config.yaml
d_model: 96
experts_per_token: 2
d_expert: 32
router_score: "softmax"
normalize_top_k: false
balance_loss: 0.00733
balance_bias: false
router_z_loss: 0.001
init_std_router: 0.00975
lr_router: 0.00114
tie_embeddings: false
optimizer: "muon_variant"
beta1: 0.93
steps: 3354
dataset: "wikipedia_en"
Below are experts of layer 5 (counted from 0) of a mixture-of-experts language model. Rows are named down (a neuron's output weights, with its number) and show model dimensions 0-95. Each number is 128 + 24 x the weight over its row's rms, rounded and kept within 0 to 255.
Before each expert's rows: a language model's description of what the expert responds to. This comes from a sample of Wikipedia text that the model never trained on.

# expert 12
What it handles: Sentence-initial After, When, During, While, and pieces inside titles of films, books and songs, such as Once Upon a Time.
down0 [127 167 126 154  80 121  89 167 195 189 116 151 125 152 171 178 105 125 116 136 122 151 148 108 108 134 132 135 154 126 120 153 146 143 144  96 123 116 112 121 114  98 133 141 127 108 141 145 137 144 110 125 158 112 152 109 119 127 120 107  75 129 151 123  98 139 159 135 139 124 106 137 125 156 104 113 184 118 133 111  95 134 126 120 106 102 165  97 171 111 137 113 171 170 144 131]
down1 [140 138 133 104 144 170  94 151 186  82 135 167 158 117 128 106 166 168 146 131  97 100 118  96  96 108  70 140 112 122 102 103 127 153 147  91 126  99 141 146 119 143 120 148 162  88 157 136 170 128 173 109 128 123 124 109 151  82 112 110  96 134 110  93 127  98 152 106 153 139 133 119 106 102 148 107 102 121 119 167 145 150 128 109 133  96 120 129 116 150 144 128 121 140 120 145]
down2 [163 123  97 111 164 139 152  96 135 112 140 162 120  53 124 114 137 121 150 136 131 146 119 122 118 143 217  92 154 101 153 122  93 154 109 111 144 108 128 142  69 109 158 155 142 169 129 137 140 119 131 127 137 137 134 147 119 126 151 141 121 140 142 100 122 104 169 122 127 137 110 138 137 110 126 131  85 104 141  85 156 150 176  99 114 134 118 133 115 140 140 178 151 135 133 123]
down3 [142 132 112 112 106 121 154 137 144 127 191 115 101  90 112 154  82  75 147 107 111 158 146 163 128 137 130  84 155 126 116 147 105 106 135 147 133 129 122 125 162 146 132 175 146 133 166 161 156 140 153 141 146 150 118 116 122 173 136 121 127 161 130 108 116 126 121 103 126 160 142  93 110  95 173 148 124 169  72 120 158 153 105 142 117 148 102 147 175 123 141 127 120 142 119  97]
down4 [120 127 133 121 117  65 108 104 125 112 135 133 164 129 176 114 118 135  88 120  94 128 127 164 176 139 118  96 106 137 149 136 121 137 121 130 123 128 152 148 148  99 108 144 133  98 151 115  94 130  56 140 106 113 120 135 125  97 181 154 128 109 139 128 121 116 149 121 102 153 111 128  91 144 155 136 170 150  97 126 146 136 125 148 150 152 186  93 132 156 147 132 183 155 147 108]
down5 [133  90 101 119 125 161 155 133 115  88 135 123 142 139 154 155 154 114 139 125 120 142 134 140  96 138 113 117 163 117 174 161 119 122 111 154 137  91 122 142 126 138 144 152 126 154 109  96  85 154 136 137 114 129 131 135 148 135 103  88 113 166  83 169 155 104 115 138 116 127  94 137 128 171 120 122 166 135 121 120 115 122 155 194 156 107 186 121 166 132 145 122 160  95  76 142]
down6 [111 163 115 121 117 126 122 153 137 157 166 102 108 109 105 134 113 117 164 157 149 167 150 125 145 151 126 168 121 137 106 122 107 143 105 141 123 175 144 110 138 108 151 124 154  91 107 176  89  84 156 143 183 128 139 142 126 165 134 134 117 127 127 161 147  87  97 144 168 119 131 111  99 112 128 143  90 104 139 143 161  88 135 108 147 108  80  95 100  94 132 141 138  87 123 118]
down7 [144 107 108 152 119 129 126 114 129 155 117 132 150 125  80 158 152 141 146 163 107 111  70 143 115 120 113  96 129 166 151 156 145 135 150 145 138 155 121  81 104 158 136 111 156 141 143 139 160 147  83 105 162 101 119 115 138 127 115 137 146 122  92 121 142 196 135 151 159 167 130 143  75 164 139 153 134 127 108 127 154 116 129 161 105 164 155 142 136 135 174 142 135 158 123  95]
down8 [145  88 119 109 152 129 122 114  95 108 144  88 144  61 149  93 169  86 113 108  94 145 102 122 149 122 129 112 143 111 147 151  97  61 140 140 125  97 124 132 102 139 140 152 143 149 124 143 121 128 128 111 171 143 160  87 157 116 140  78 136 146 132 103 123  91 125 165 144 136 149 105 139 144 165 112 145 114 137 130 138 105 144 117 172  84 116 123 122 122 128 110  87 134 150 159]
down9 [ 99 128 125 158 134 155 156 141 139 101 126 150  79 112 143 106 147 117 129 136 108 152  91 124 109  91 120 123 135 149 131 182  74 122 166 100 110  97 132 133 126 165 140 133 134 129 141 111 155 123 179 154 129 129 111  91 114 108 149 119 147 120 156 145 118 118 135 152 116  91  92 172 120 121 148 117 158 128 159 130 151 114 145  81 108 113 136 165 100 131 197 101 133 172 120 150]
down10 [165  91 135 126  94 142 180  93 105 110 143 114 177 164  97 126 114 114 109 124 160 148 163 112 113 140 147 130 123 147 124 144 153 173 111 135 126 108 132 131 127 126 125 144 129 123 138  96 161 149  94 142 115 110 130 171 139 104 115 125 105 196 163 139 129 123 137  90 154 111 148 161 151 129 107 127 126 123  97 134  97 186 138 135 143 106 139 133 126 101 121 164 183 112 132  80]

# expert 22
What it handles: The, a, his, its, their and similar determiners before a noun phrase, especially "the" after of, in, to.
down0 [163 108 137 149  89 117 124 152 142 106 114 220 143 143 125 118 129 124 133 167 146  93 152 151 183 121 156 124 138 159 147  92 117 113 125 141 132  89 103 141 140 162 132 138  98 117 124 113 161 104 150 124 127 135 142 130 109 174 132 154 152 111 117 167 121 165 157 129 167 141 106  76 104 129  81 166 121 136 137 120 145 144 142 144 153 159 132 139 117 130 132 129 112 168 132 114]
down1 [ 99 168 145 104 112 141 149 153 113 111 137 113 125 120 118 160  90 119 110 131  76 111  91 124  99 188 158 112 155 144 106 124 149 102 111 107 130  96 125 106 120 138 121 135  96 100 134 139  97 146 166 132  75 124 134 159 155 121 107  88 126 122 107 182 149 166 127  93 157  84 148 150 135 136 130 152 140 171 129 144 161  98  75 107 152 128 145 130 139 129 113 126 110 146 135 123]
down2 [143 124 131 134 126 128 141  70 137 103 139 119 147 122 145 132  48 114 125 109 119 171 139 176 137 182 130 104 146 110 153 136 134 160 153 128 144 118 109 161 147 160 143 145 124 129 122 162 104 153  83 153 135 124 128 119  91 148 119 117 144 185  90 137 167 125 104 138 118 112 145  95 114 135 155 128 132 154 154 110  91 115 113 155 130  96 131 114 148 179 150 127 165 145 107 146]
down3 [ 86 115 163 124 110 105 168 116 122 149 140 135 120  80 149 124  98 118 161 103 140 164 152 111 150 144 159 129 158 142 137 168 110 110 168 120 141 105 134 136 135 117 131 145 132 122 128 128 158 139 105 127 165 104 102  94 121 140 123 168 157 113 153 134  65 108 140 136 163 110 115 116  96  99 114 118 107 102 123  91  87 177 113 114 112 116 114 122  68 146 153 131  81 147 136 109]
down4 [122 103 140 125 100 132 115 140  82 145 144 119 149 168 114 136 123 157 105 112 113 160 146 121 127 116 118 108 167 141 108 116 146 121 119 119 110 155  72 121 160  99 167 159 121 137 106 104 100  94 122 130 151 123 111  94 144 142  88 130 103 124 117 146  99 114 114  91 101 102 127 109 137 130 147 147 116  77 111 176 106 126 215 141 119 162 141 120  81 108 140 119 149 150 140 146]
down5 [154 114 123 174 105 157 142 112 128 156 100 146 121 118 111  58 114 105 133 160  98 118 119 160 140 129 157 121 137 148 156 116 115 121 165 129 110 130 111  71 106 136 107 106 102 144 132 132 125  80 123 137 132 138 189 133 145 107 114 119 154 132 119 126 132 101 112 108 123 136 134 147 147 146 136 163 100 140 131 144 133 135 156 136 107 160 100 108  95  84 152  95 159  69 140  75]
down6 [114 151 127  89 140 126 147 121 120 101 152 114 158  82 145 141 109 102  94 147 125 121 133 104 111 125 131 149  75 117 102 155 150 178 126 164 154 120 105 108  99 112 155 140 105 144  91 137 102 140 104  95  56 133 165 140 131 118 119 112 106 154 145 138 116 114 147 149 104 109 178 128 128 127 140 149 168 146 130  92 123 134 126  84 147 133  77  79 137 117 116 116 132 114 144 159]
down7 [ 97 120 173 137 115 137 169 147  84 144 131  94 136 111 134 134 125 151 160 118 161 117 154 129  98 115 148 118 178 154 111 114 102 131 134 144 111 139 131 127 161 126 115 155 173 145 128 120 121 136 146 164 156 103 156 127  95 120 123 161 118 126 153 106 139 108 148 114 151 133 107 120 183 100 152 104 161 158  67 125 118  89 118 110 118 150 134 157 107 147  86 119 132 160 151  68]
down8 [ 96 150 150 125 119 120 101 108 142 177 109  80 129 158 119  78 138 113 160  98 130 127 160 130 143 114 127 140 130 139 101 121 105  81 143  80 109 108 117 146 160  75 113 115 140 149 122 110 112  95 168 121 125 146 125  98 127 124 149 136 122 144 136 146 132 126 119 174 106 116 129 121 166 119 181 108 149 108  89 135 160 147 147  90 178 176 140 125 103 139 111 133 168 109 144 116]
down9 [168 107 163 157 129 131 109 131 145 128 125  97 106 145  91  96 126 127  96 107 136 103 157 139 121 164 161  97 113  88 108 117 162 111 121 133 143 125 120  85 168 117 178 109 152 144  79 117 152 103 129 135 116 125 113 143 140 152 139 118 144 134 138 137 150 134 159 122 140 156 153  95 155 143 154 136 112 146  89 143 149 113 162 179 121 140  79 144 119 191 153 146 133  90 155 120]
down10 [152 148 109 121 148 126 104 112  99  53 140 101 172 107 138  81  97 183 161 146 123 155 105 129 113  97 177 136 119 115 118 178 102 125 138 120 149 128  82 153  94 134 142 115 118 138 132 156 135 123 149 137 121 117  82 157 125 131 131 136 112 139 101 134 110 135 123 132 159 100  94 101 149 128 142 119  95 113 146 103 132 100  94 106 166 108 159 132 121 167 120 154 152 133 120 153]

# expert 6
What it handles: Common nouns and ordinals right after the, a or his, usually followed by of, as in at the age of, first, most, part.
down0 [117  97 129 135 141 130 149 109 118  77 183 159 129 133 130 119 173 143 101 138 109  78 144 126 118 140 130 146 139 142 148  80 181  95  92  92 158 114 162 117 149 150 142 133 140 134 152 128 144 147 158 128 115  96  82  98 122 124  95 152 103 132 137  80 125 118 102  91 111 124 144 141 131  78 138 113 161 153 116  93 113 138 141 151 127 141 110 140 161 129 106  91 103 109 143 101]
down1 [112 125 140 123 114 132 157 102 127 138 176 107 144 178 147 146 104 114 158 168 119 169 117 123 117 126  95 147 175 132 148 171 148 119  97 117 108 143 126 137 123 132 132 115 115 161 123 122 126 123 108 180  73 143 156 139 170 147  85 115 140 151 133 128 127 128 103 132 140 136 143 158 117 156  63 125 122 127 120 151 123 142 165 148 174 111 111 121 144 148 144 137 198 137 127 162]
down2 [141 168 120  96 110 123 108 110 119  93 166  60 164  68  69 113  87 103  81 106 121 123 144 139 134 147 128 114 138  96 127 107 151  64 145 132 111 112 154 159 142 163 130 128 110  99  77 137 127 111 119 126 121 181 125 117 102 116 128 126 115 124  97  84 155 140 136 142 128 126 117 132 127 134 130 100 121 115 119 141 119 159 145 111 146 116 120 162 133 156 113 101 137 115 145 125]
down3 [ 99 172 118 134  92 157 117 132 178 120 148 130 113 176 129 162  99 124 140 169 140 134 126 166 152 103 104 143 123 108 115 149 164 151 106 143 145 157 142 118 134 127 157 127 112 101 110  89 112 136 118  98  75 151 117 196  91 176 123 126 149 131  94 135  93 125 112 115  98 158 113 127 129 131 149 140 105 144 145 100 125 114  89 138 156 121 143  73 158 142 125 134 129 127 139 110]
down4 [119 124 131 130 117 175  88 125 142 155 101 149  93 160 180 115 145 113 128 104  94 107 126 111 124 111 136 113 149 169 154 153 165 131 138 107  67 173 137 139 124  93  90 148 146 159 128 144 127 141 142 147 100 147 126 114 144  99 136 145 189 121 122 157 144 124 106 137 140  88 130 120 155 104 124 128 152 151 130 167 124 152 102 144 138 108  97 129 173 134 118 100 167 128 138  83]
down5 [118 121 102 140 169 118 126  91 138 169 168 123  82 108 161 157 116 158 109  88 140 132 125 188 114 139 133 140 112 170 147  95 177 146  84 144 113 140 109 115 114 102 110 101 130 147  89 138 162 111 141 137 146 157 148 120 129 149 102 117 151 133 139 115 148 124 115 100 135 142 121 161 148 136 146 110 116  83 112 131 131  84 160  94 141 123 156 135 140 158 153 103 117  73 131  99]
down6 [163 101 154 104  71 118 167  94 146 129 148 164 104 145 170 155 149 121 141 100  96 140 122 113 154 144 142 141 155 107 141 115  74  96 116 132 110 128  95 123  91  92 109 109 112 127 104  88 110 119 123 137 103 146 137 147 108 123 103 137 128 170 136 139 187 137 120 166 110 147 160  82 128 129 147 146 124 165 123 115 121 116 124 143 148 121 154  83 134 131 103 118 149 119 161 167]
down7 [ 75  93 147 107 144  92 122 130 123  60 143 111 136 115 127 152 138 111  90 124 112 106 106 110 143 117  96 117 119 128 139 156  93 123  97 156 101 171 142 122  94 117 118 149 140 129 100  89 127 118 107 109 134 156 144 113 148 130 142 170  87  96 116 165 125 176 129  95 167 150 129 119 122 142  97 141 138 129 113  74 154  95 135 108 129 170 134  90 145 150 126 146 150 105 123 102]
down8 [105  93 130  98 117 148 142  96 130 134 148 155 143 100 109 154 113 104 146 123 161 133 128 115 155 125 121 120 165 121 142 101  83 150  95 128 135 130 129 121  82  94 138 122 126 136 147 151 104  54 109 116 172 167 132 128 143 121 133 125 125 135 116 102 112 118 149 130 109  86 124 147 136 129 127 159 144 140 175  83 114 130 104 107 111 151  97  97  62 174 114 129 156 146 145  84]
down9 [115 149 125 134 101 140 117 129  89 126 147  87 148  96  80 145  88 146 152 151 154  82 117 147 119 152 164 150 128 118 136 138 140 106 136 118 153  82 130 109 138 150 154 109 107 113 139 144 127 159 141  99 147 104 133  74 111 142 170 132 159 134 134  93 179 126 141 139 138 103 119 115 192 128 125 129 122 120 106 112 131 126 139 141 101 100 159 131  52 154 119 129  96 102 134 110]
down10 [164 133 129 143 129 106 169  97 153 116 121  87 147 124 130 144  97 121 112 130 159 144 137  98 111 150 117 104 178 121 168  76 101 121 119 146 140 101 113  97 159 129 171 119 111 179 151 142 142 155 147  70 102 116 144 111 131  94 124 125  90 145 138 138 147 103 161 120 116  94 102 129 153  86  99 144 120 138 137 112 118 103 167 160 155 112 150 129  84 153 115 114 106 152 118 132]

# expert 10
What it handles: Table pipes and number separators in statistics and election tables, plus in, of, and commas in census population sentences.
down0 [137 177  95 102 125 141 117 114 121 145 127 154 130  62 102 123 106  88  75 124 121 123 120  84 156 109 116 130 113 161 131 112  85 124 160 172 175 140 110 112 108 125  90 122 114 105 118 135 154 153 120 105 105 133 123 123 167  97 153 123 129 131  82 135 122 122 128 138  85 123 140  89 127 149 130 152  99 114 112 102  93 112 131 143 142 141 135 102 148  80 163 127 122 101  85 111]
down1 [137 169 152 136 130 124 133  79 149 130 166 145  83 170 133 163 157 123 124 161 119 123 176 133 111  94  95 120 144  82 131  96 135 139 183 125 159 176 127 134 151  98 132 161 154 130 161 124  77 147 143 110 122 138  80 129 114 110 168 161 113 152 144 126  99  89 105 138 113 114 102 120 142 116 111 115 127 135 159 104 124 128 139 119  90 134 146 151 136 125  99 158 104 121 120 142]
down2 [ 89 105 108 117 130  85 115 113 138  74 104 140  99 134 130 152 162 112 159  99 171 120 107  99 117 154 145 105 117 106 119 137 101 120 122 147 145 128  95 117 115 115 104  96 138 178 162 131 134 154 120 117 119 139 150 135 128 137 143 154 163 148 121 157 112  77 169 123 122 153 121 117 119 136  52 131 125 113 130 130  94  95 164  82 106 136 109 153 152  95 124  90 125 118 127  96]
down3 [128 157 151 120 137 129 103 129 136 161 119 149 106 121 131 105 116  89 127 164  99  72 162 136 126 137 160 159 121 121  95 140 127 101  92 176  84 174 121 155 158 163 118 132 101 154 126  84 153 145 103  92 156 122 132 116 129 136 143 129 111 127 109  94  93 161  96 126 103 180 106 150 135 137  94 125 138 127 158 102 132 132 157  81 108 107 129 146 161 132 137 109  90 134 116 126]
down4 [145 165 103 108 125 109 119 140  85 107 113 172 102 101 116 138 165 164 116  95 172 104 114 145 108 155 140 126 142 127 168 129 132  94 117 162 125 107  66  89 128 116  81 125 112 110 113  90 148 138 111 136  93 133 116 168 110 135  91 115 135  91 117 105  95 118 122  87 141 112 148 140 142 130  83 123 158 127 114 162 119 115 154 130 118 111 138  98 101 109  83 159 133 129 105 120]
down5 [117 142 105 106 147  99  97 127 145 127 121 126 109 158 149 120 148 157 127  98 117 100 150 115 158 133 104  94 111 119 127 136 186 164 164 117 161  97 127 150 137  98 125  89  64 102 135 141 126 119 113 164 143 141  80 141 131 125 134  99 101  72 148 130 167 136 118 126 105  88 186 142 172 120 115 127 113 124 109 148 142 110 119 118 111 150 151 121 139 144 142 115 131 165 127 174]
down6 [129  64 175 128 129 109 100 126 141 121 152 145 123 137 116 147 168 113 161 145  80 119 126 114 156 166 110  88 135 133 147 117  94 155 138  99 134 170 142 133  95 134 122 125 109 158 141 163 127 129  83 125 138 131 147 140  94 107 105 142 127 113 185 109  98  73 130 132 134 113 149 127 171 151 157 114 121 115 119 176 120 133 106 112 114 163 154 141 129 141 140 148  82 133 161 107]
down7 [156  97 153 121 118 139 129 122 142 127 110 121 108 106 153  95 119 123 143 133 131 103 117 137 111 174 105 142 134 138 161 131  99 160 163  75 102 172 101 166 168 142 118 116 165  88  84 126 102 132 137 103 148 148  95 134 139 112 164 125 100 113 127 102 133 179  86 150 109 125 143 153 101 145 133 129 124 170 122 116 121 141 141 107 122  86 109 163  92 160 148 167 137 166 121 152]
down8 [140 122  91 109 157  97 136 105 105 155 128 116 104 120 127 122 138  89 150 145  87  99 120 181  84 137 143 137 114  82 118 117 148 143 118 146 143 110 147 135  94 126 113 139 134 103  89 126 114 164 183  99 158  91 104 136 125 133 121 127 100 139 133  69 171 117 101 117 123 120 182  86 112 126 118 141  96 173  95 144 118 156 134 119 142 131 112 146 137 176 120 125 103 107 121 125]
down9 [181 187 157 155 142 129 115 112 153 129 131 145 164  99 105 161 111 119 137 171 148 109 154 149  89 160 163 144 162 105 113 115 127 123 116 110 130 105 103 128 158 156 156 131 126 115 146 136 134 139 131 122 130 100 143 118 119 164  96  75 142 103 130 100  95 164  95  82 133 112 132 148 119  79 115 136  93 140 105 141 159  98 118 104 170  94 124 129 139 103 141 125 113 122 151 100]
down10 [112 130 116 140  97 149 122 145 114 154  55 133 133 156 108 175 101 128 118 128 116 126 129 149 124 149 140 135 116 138 167 170 160 134 145 134 130 146 118 125 146 144 110 121 151 146 141 114  90 167  96 113 113 157 114 164 180  87  87 127 111  81  87 116  68 164 153 114 117 146 114 119 126 128 144 118 172 140 133 134 164 110 153 134 116  81  98 152 127 123 145 122 137 112 141 152]

# expert 13
What it handles: Verbs and verb stems in plot and history prose, often after to, he or who, such as attack, defeat, help, took, said.
down0 [121 141 136 162 126 122 121 125 120  73 136  81 146 159 141 118 156 137  72 109 119 140 120 121 129 110  81 151 136 138 110 127 120  88 139 137 111 109  74 133 132 161 116 109 120 180 151 174 117 119 141 118 137 117 158 130 188  95 120 144 113 123 122 146 119 124 129 122 130 125 117 132 116 132 121  79 140 109 182  69 139 132 109  97 117 159 132 122 162 107 118 116 174  95 147  93]
down1 [144 136 128 153 149 156 134 101  84 131 160 115 104  99  96 124 102 102 162 130 144  76 110 143 138 135 126 149 173 126 151 132 129  92 123  94 126 120 115  89 140 167 149 113 168 141 143 139 127 108 127 117 101 137 124 114 156 175 109 100 136  75 155 152 138 145 117 136 111  84 121 159 150 121 126 122 125 178 118 109 150 116  65 125  92 143  99 145 111 128 136 153 104  81 145 151]
down2 [116  75 175 101 147 146 131 125 147 158  96 161 128 138 140 123 115 121 110  97 106 151 124 140 150 104 127 101 103 105 146 136 118 154 117 160 131 117 139 139 153 119 120 194 133 103 114 136 145 128 127 150 127 101  92 137 132 139 122 144 128 190 171 136  78 131 132 124 136 164  99 165 109 137 115 111 134  67 127 128 146 141 113 128  87 135  82 153 129  75 142 136 134 118  78 139]
down3 [ 90 126 153 190 107 121 129 161 126 136 104 203 103 182 116 161 142 162 141 129 145 115 152 110 130 149 115 151 139 102 144 106 102 148 154 149 145 142  95 113 119 112 153 132  97 131 115 123 118 164 127 147 112 114 119 118 117 113 172 166 111 115 159 143 108 130  93 136 122 105 117 136 107 103 139 137  96 123 184 115 102 130 168 122 142 120  77 125 103 131 115 110  89 127 167 124]
down4 [117 109  96 134 135  96 116 121 103  82 107 158 106 143 112 137 107 144 172 129 134 112 142 130 108 138 137  92 143 121 116 144 169 102 105 141 141 143  90  94 139 120 142 122 144 129 137 154 140 155 143 139 122 136 135 123 118 104 153 176 138 136  75 153  76 124 157 109 171 129 106  88 120 162  97 135 114 120  79 187 132 108 105  81 149 139 127  80 124 131 116 128 161 122 160 164]
down5 [132 106 110 112 125 160 106 125 124 111 156 152 164 148 125  96 120 128 111 117 117 115  89 124 142 119 111 142  95 118 116 143 175 130 132 177 108  84 135 108  83 167 155 176 121 117 154  78 119 110 139  70  95 105  65 101 130 113 152 130 116 165  75 123 120 140 149 118 159 121 131 133 149 141 138 114 125 140 137 154 120 108 111 138 128 133 161 104 171 146 113 150 132 129 135  85]
down6 [119 111 125 131 158 129 136  76 116 175  70 124 104 125 146 120 128  99 117 140 177 129 131 114 110 103 174 130  98 142 138 132 119  96 146 148 105  97 111 150 105 115 131 157 143 116 148  84 132 126  91 142 105  97 100  95 150 116  87 122 165 125  88 174 111 132 101 117 102 144  86 147 141 159 179 153 145 115 100 137 109 107 168 127 168 131 131 100 125 103 126 115 122 118 130 124]
down7 [171 146 142 148 135 158 156 109 140 152 115 102 143 129  88 155 113 185 126 123 139 121 104 116  99 125 143 124 159 145 123 109 132 129 139  83 114 115 168  92  85 137 131  58 172 143 126 128 103 107 152  95 117 148 135 133 119 133  78 113 143  91 109 127 123 149  87 144 108 128  86 157 121 118 142 103 145 101 132 145 168 107 105 125 106 133 120 129  91 129  97 143 153 161 102 159]
down8 [111 101 122 160 125 133 124 166  96 126 110 102 150  82 123 136 176  69 136 100 128 131 113 113 127 102 132  83 175 121 161 127 134  91 179 117 137 173 138 105 157 122 132 150 148 149 151 123 130 122  95 114 100 108 135 145 150  93 149 109 138 132 110 173  88 156 117 143 132  68 140 162 127 126 124 149 151  99 136 100 120 141 117 138 103  72 109 112 128 138 113 113 113 118 112 125]
down9 [135 176 114 145 124 156 116 107 143  98 156  55 147 132 133  88 139 112 121 138 121 109 112 178 146 149 151 120 134 109 140 116 100  90 121 132 133 154 127 104 173 103 141 150 123  78 143 125 126 132 158 123 111 158 101 117 121 157 119 126 127 150 126 129 136  80 104 147 115  91 138 124 169 116 145  90  84 121 150 106 150  75 102 121 120 115 116  97 115 158  78 136 118 159 150 130]
down10 [ 84 146  87 132  84  76 129 127 115 128 154 134 105 157 154  95 164 136 126 130 178 180 159 131 144 141 118 112 115 143  94 130 157 151  97 106  96 113 157 142 139 155 103 149 101 115 155 109 115 135 101 147 142 126 108 137 156 171 133 135 140 117 117 140 143 179 124 114 134 111 158 118 154 107 145 148 141 133  99 149 135  95 108 126 156 150  95 142 101 110 140 192  92 123 137 124]

# expert 2
What it handles: Unit symbols and closing parts of measurements in infoboxes, such as °, ′, ″E, km, mi, sq, °F, %, and UTC zone codes.
down0 [156 109  90 131 137 139 112 171 112 158 121 146 111  90 156 142 104 141 133 127 127 117 156 172 125 121 139 140  96 130 120 133 142 123 183 122 144 149  82 142 128 105 144 112 158 118 147 131 137 127 122 140 181 100 117 137 135 137 155 106 152  83 153 108 160 101 144  71 177 137 116 124 144  90 130 105 108 117 147 142 170 119  56 100  81 111 144 123  96 142 130 133 123 122 139 112]
down1 [126 110  83  96 176 113 129 107 131 119 160 149 137 105 147  99 144 130 117 131 167 111 100 134 166 123 124 129 109 103 114 144 135 111 141 142  62 140 165 120 115 140 120 126 110  95 131 108 119 151 114 131 127  60  93 116 145  93 129 102 130 192 128 105 145 132 121 118 107 109 137 113  89 125 138 142 117 154 142 120 129 189 146 169 123  85 136 175 142 101 147 142  97 145 122 124]
down2 [137 150 140 158 118 150 144 116 153 102 148 163  91 136 157 164 118 174 130 110 133 152 143  84 145 124 156 125 109 157 126 116 106 105 147  94 119 140 195 121 146 102 119 161  74 101 133 134 179  92 116 127 129 132 106 125 116  95 115 109  86 132 171 125 135 118 118 146 119 105 163 129 129  99 159 166 104 136 124 154 125 148  90 111 100 162 156 146 120 129 115 148 151 165 136 149]
down3 [156  74 128 116 138 154 143 189 129  68 125 139 150 107 153 110  91  77 124 136 102  87 163 132 102 143 147  78 116 135 130 141 134 129 128  87 139 109 112  82 116 127 127 115 146 100 148 138 119 129 141 149 107 145  81 138 115 134 144 140 119 161  74 113 134 123  92 149 121 145 120 120 129 120  98 145 157 126 124 111  97 101 130 138 186 104 158 138 102 145 131 151 121 132 120 164]
down4 [149 152 109 130 141 125 137 122  98 133 125 164 103  92 161 121 118 112  91 147 137 117 154 110  82 123  80 126 117  96 165 110 157  76  99 137 137 108 113 134 118 141  81 154 132 156 166 117 122 151 137 106 140 148 161 135 133 131  99  54  84 131 103 171  94 112 138 142 105 147 140 114 141 101  92 114 158 131 118 145 137 102  98 171 111 144 133 108 102 104 121 138 130 138 117 100]
down5 [131 119 128 110 126 120 179 112 180 137 141  96 134 140 150 119 112 137 162 150 130 110 106 104 115  67 135  97 112 103 199 143 107 141 120 152 119 125 154  89 143 107 146 171 111 143 127 139  87 123 144 118 136 125  94 129  96 135 102 153 162 142 168 144 167  86 139 121 117 157  98 131 163 126 105 124 121 164 107 140  65 153 145 137 127 154 123 115 100 135 151 145 109 125 138 132]
down6 [175 145 109  80 125 138 104 119 127 132 122 125 105 139 147 167 133 149 148 102 134 107 140 137 159 140 179 145 130 124 127 158 126 104  86 126  90 120 122 178  85 117 138 125  88  94 124  94 122 120  98 113 143 158 179 182 126 147 108 117 186 114 123 122 164 123 138  79 142 133 116 129 122 143 118 124 136 145 141 107 131 122 126 144  95 115 157 104 128 119  95 156 165  76 128 143]
down7 [ 89  99 134 144 160 114 160 127 123 117  80 133 104 120 145 103 123  80 158 120 101 119 149 150 179 153 123 149 141 118 125  80 143 148 106 142 175 116 117 128 111 116 142 153 114 119 102 136  73 149 116 135 102  91 182 130 121 137 151 119 162 130 121 147 125 137 155 147 153 109 143 148 143 140  98 160 108 120 112  99 160 150 132 111 172 174 121 129 176  86 121 141 146 116 119 159]
down8 [100 120 113 149 176 156 152 122 176 145 144 135 127 118  90 138 124 158 163 124 137 158 134 106  86  91 152 132 109 130 140  69 126 143 138 141 108 104  92  89 109 108  80 128 156 109 130 102 121 120 107 134 119  91 131 138 130 156  99 164 181 113 139 165 144 180 120 153 105 128 131 138 161 103 114 112 134 121 129 124 157 153  85 107 137 150 130 145 158 108 128 159 121 114 123  87]
down9 [147 145  59 104 166 142 132 146 103 181 143  86 142 124 144 104 145 170 178 148 155 165 118 106 125 101 129 117 142 148 113 114 151 122  95 131 139 136 121 106 108 115 163 148 156  95 124 130 141 136 127 122 142 110 101 126 130 188 161  97 161 174 143  94 145 146 111 141 123 132  98 116 109 126 160 108 120 148 137  92 130 127 136  97 111  98 162  75 109 147 117 143 147 124 127 120]
down10 [115 168 100 110 128 113 115  93 132 132 151  79 144  61 113 122 152 162  92 131 102 139 163 104 108 103 144 131 124 144 116 134 125 144 142 114 151 134 118 167  87  93 103 127 171 109 116 139 151 124 162 138 130 154 163 102 112 139 118 115 112 112 115  90 130 105 167 113 135 133 128 110 157  92 179  83 119 111 140  97 171  86 114 121 126 157 111 121 141 146 114 162  98 142 140 144]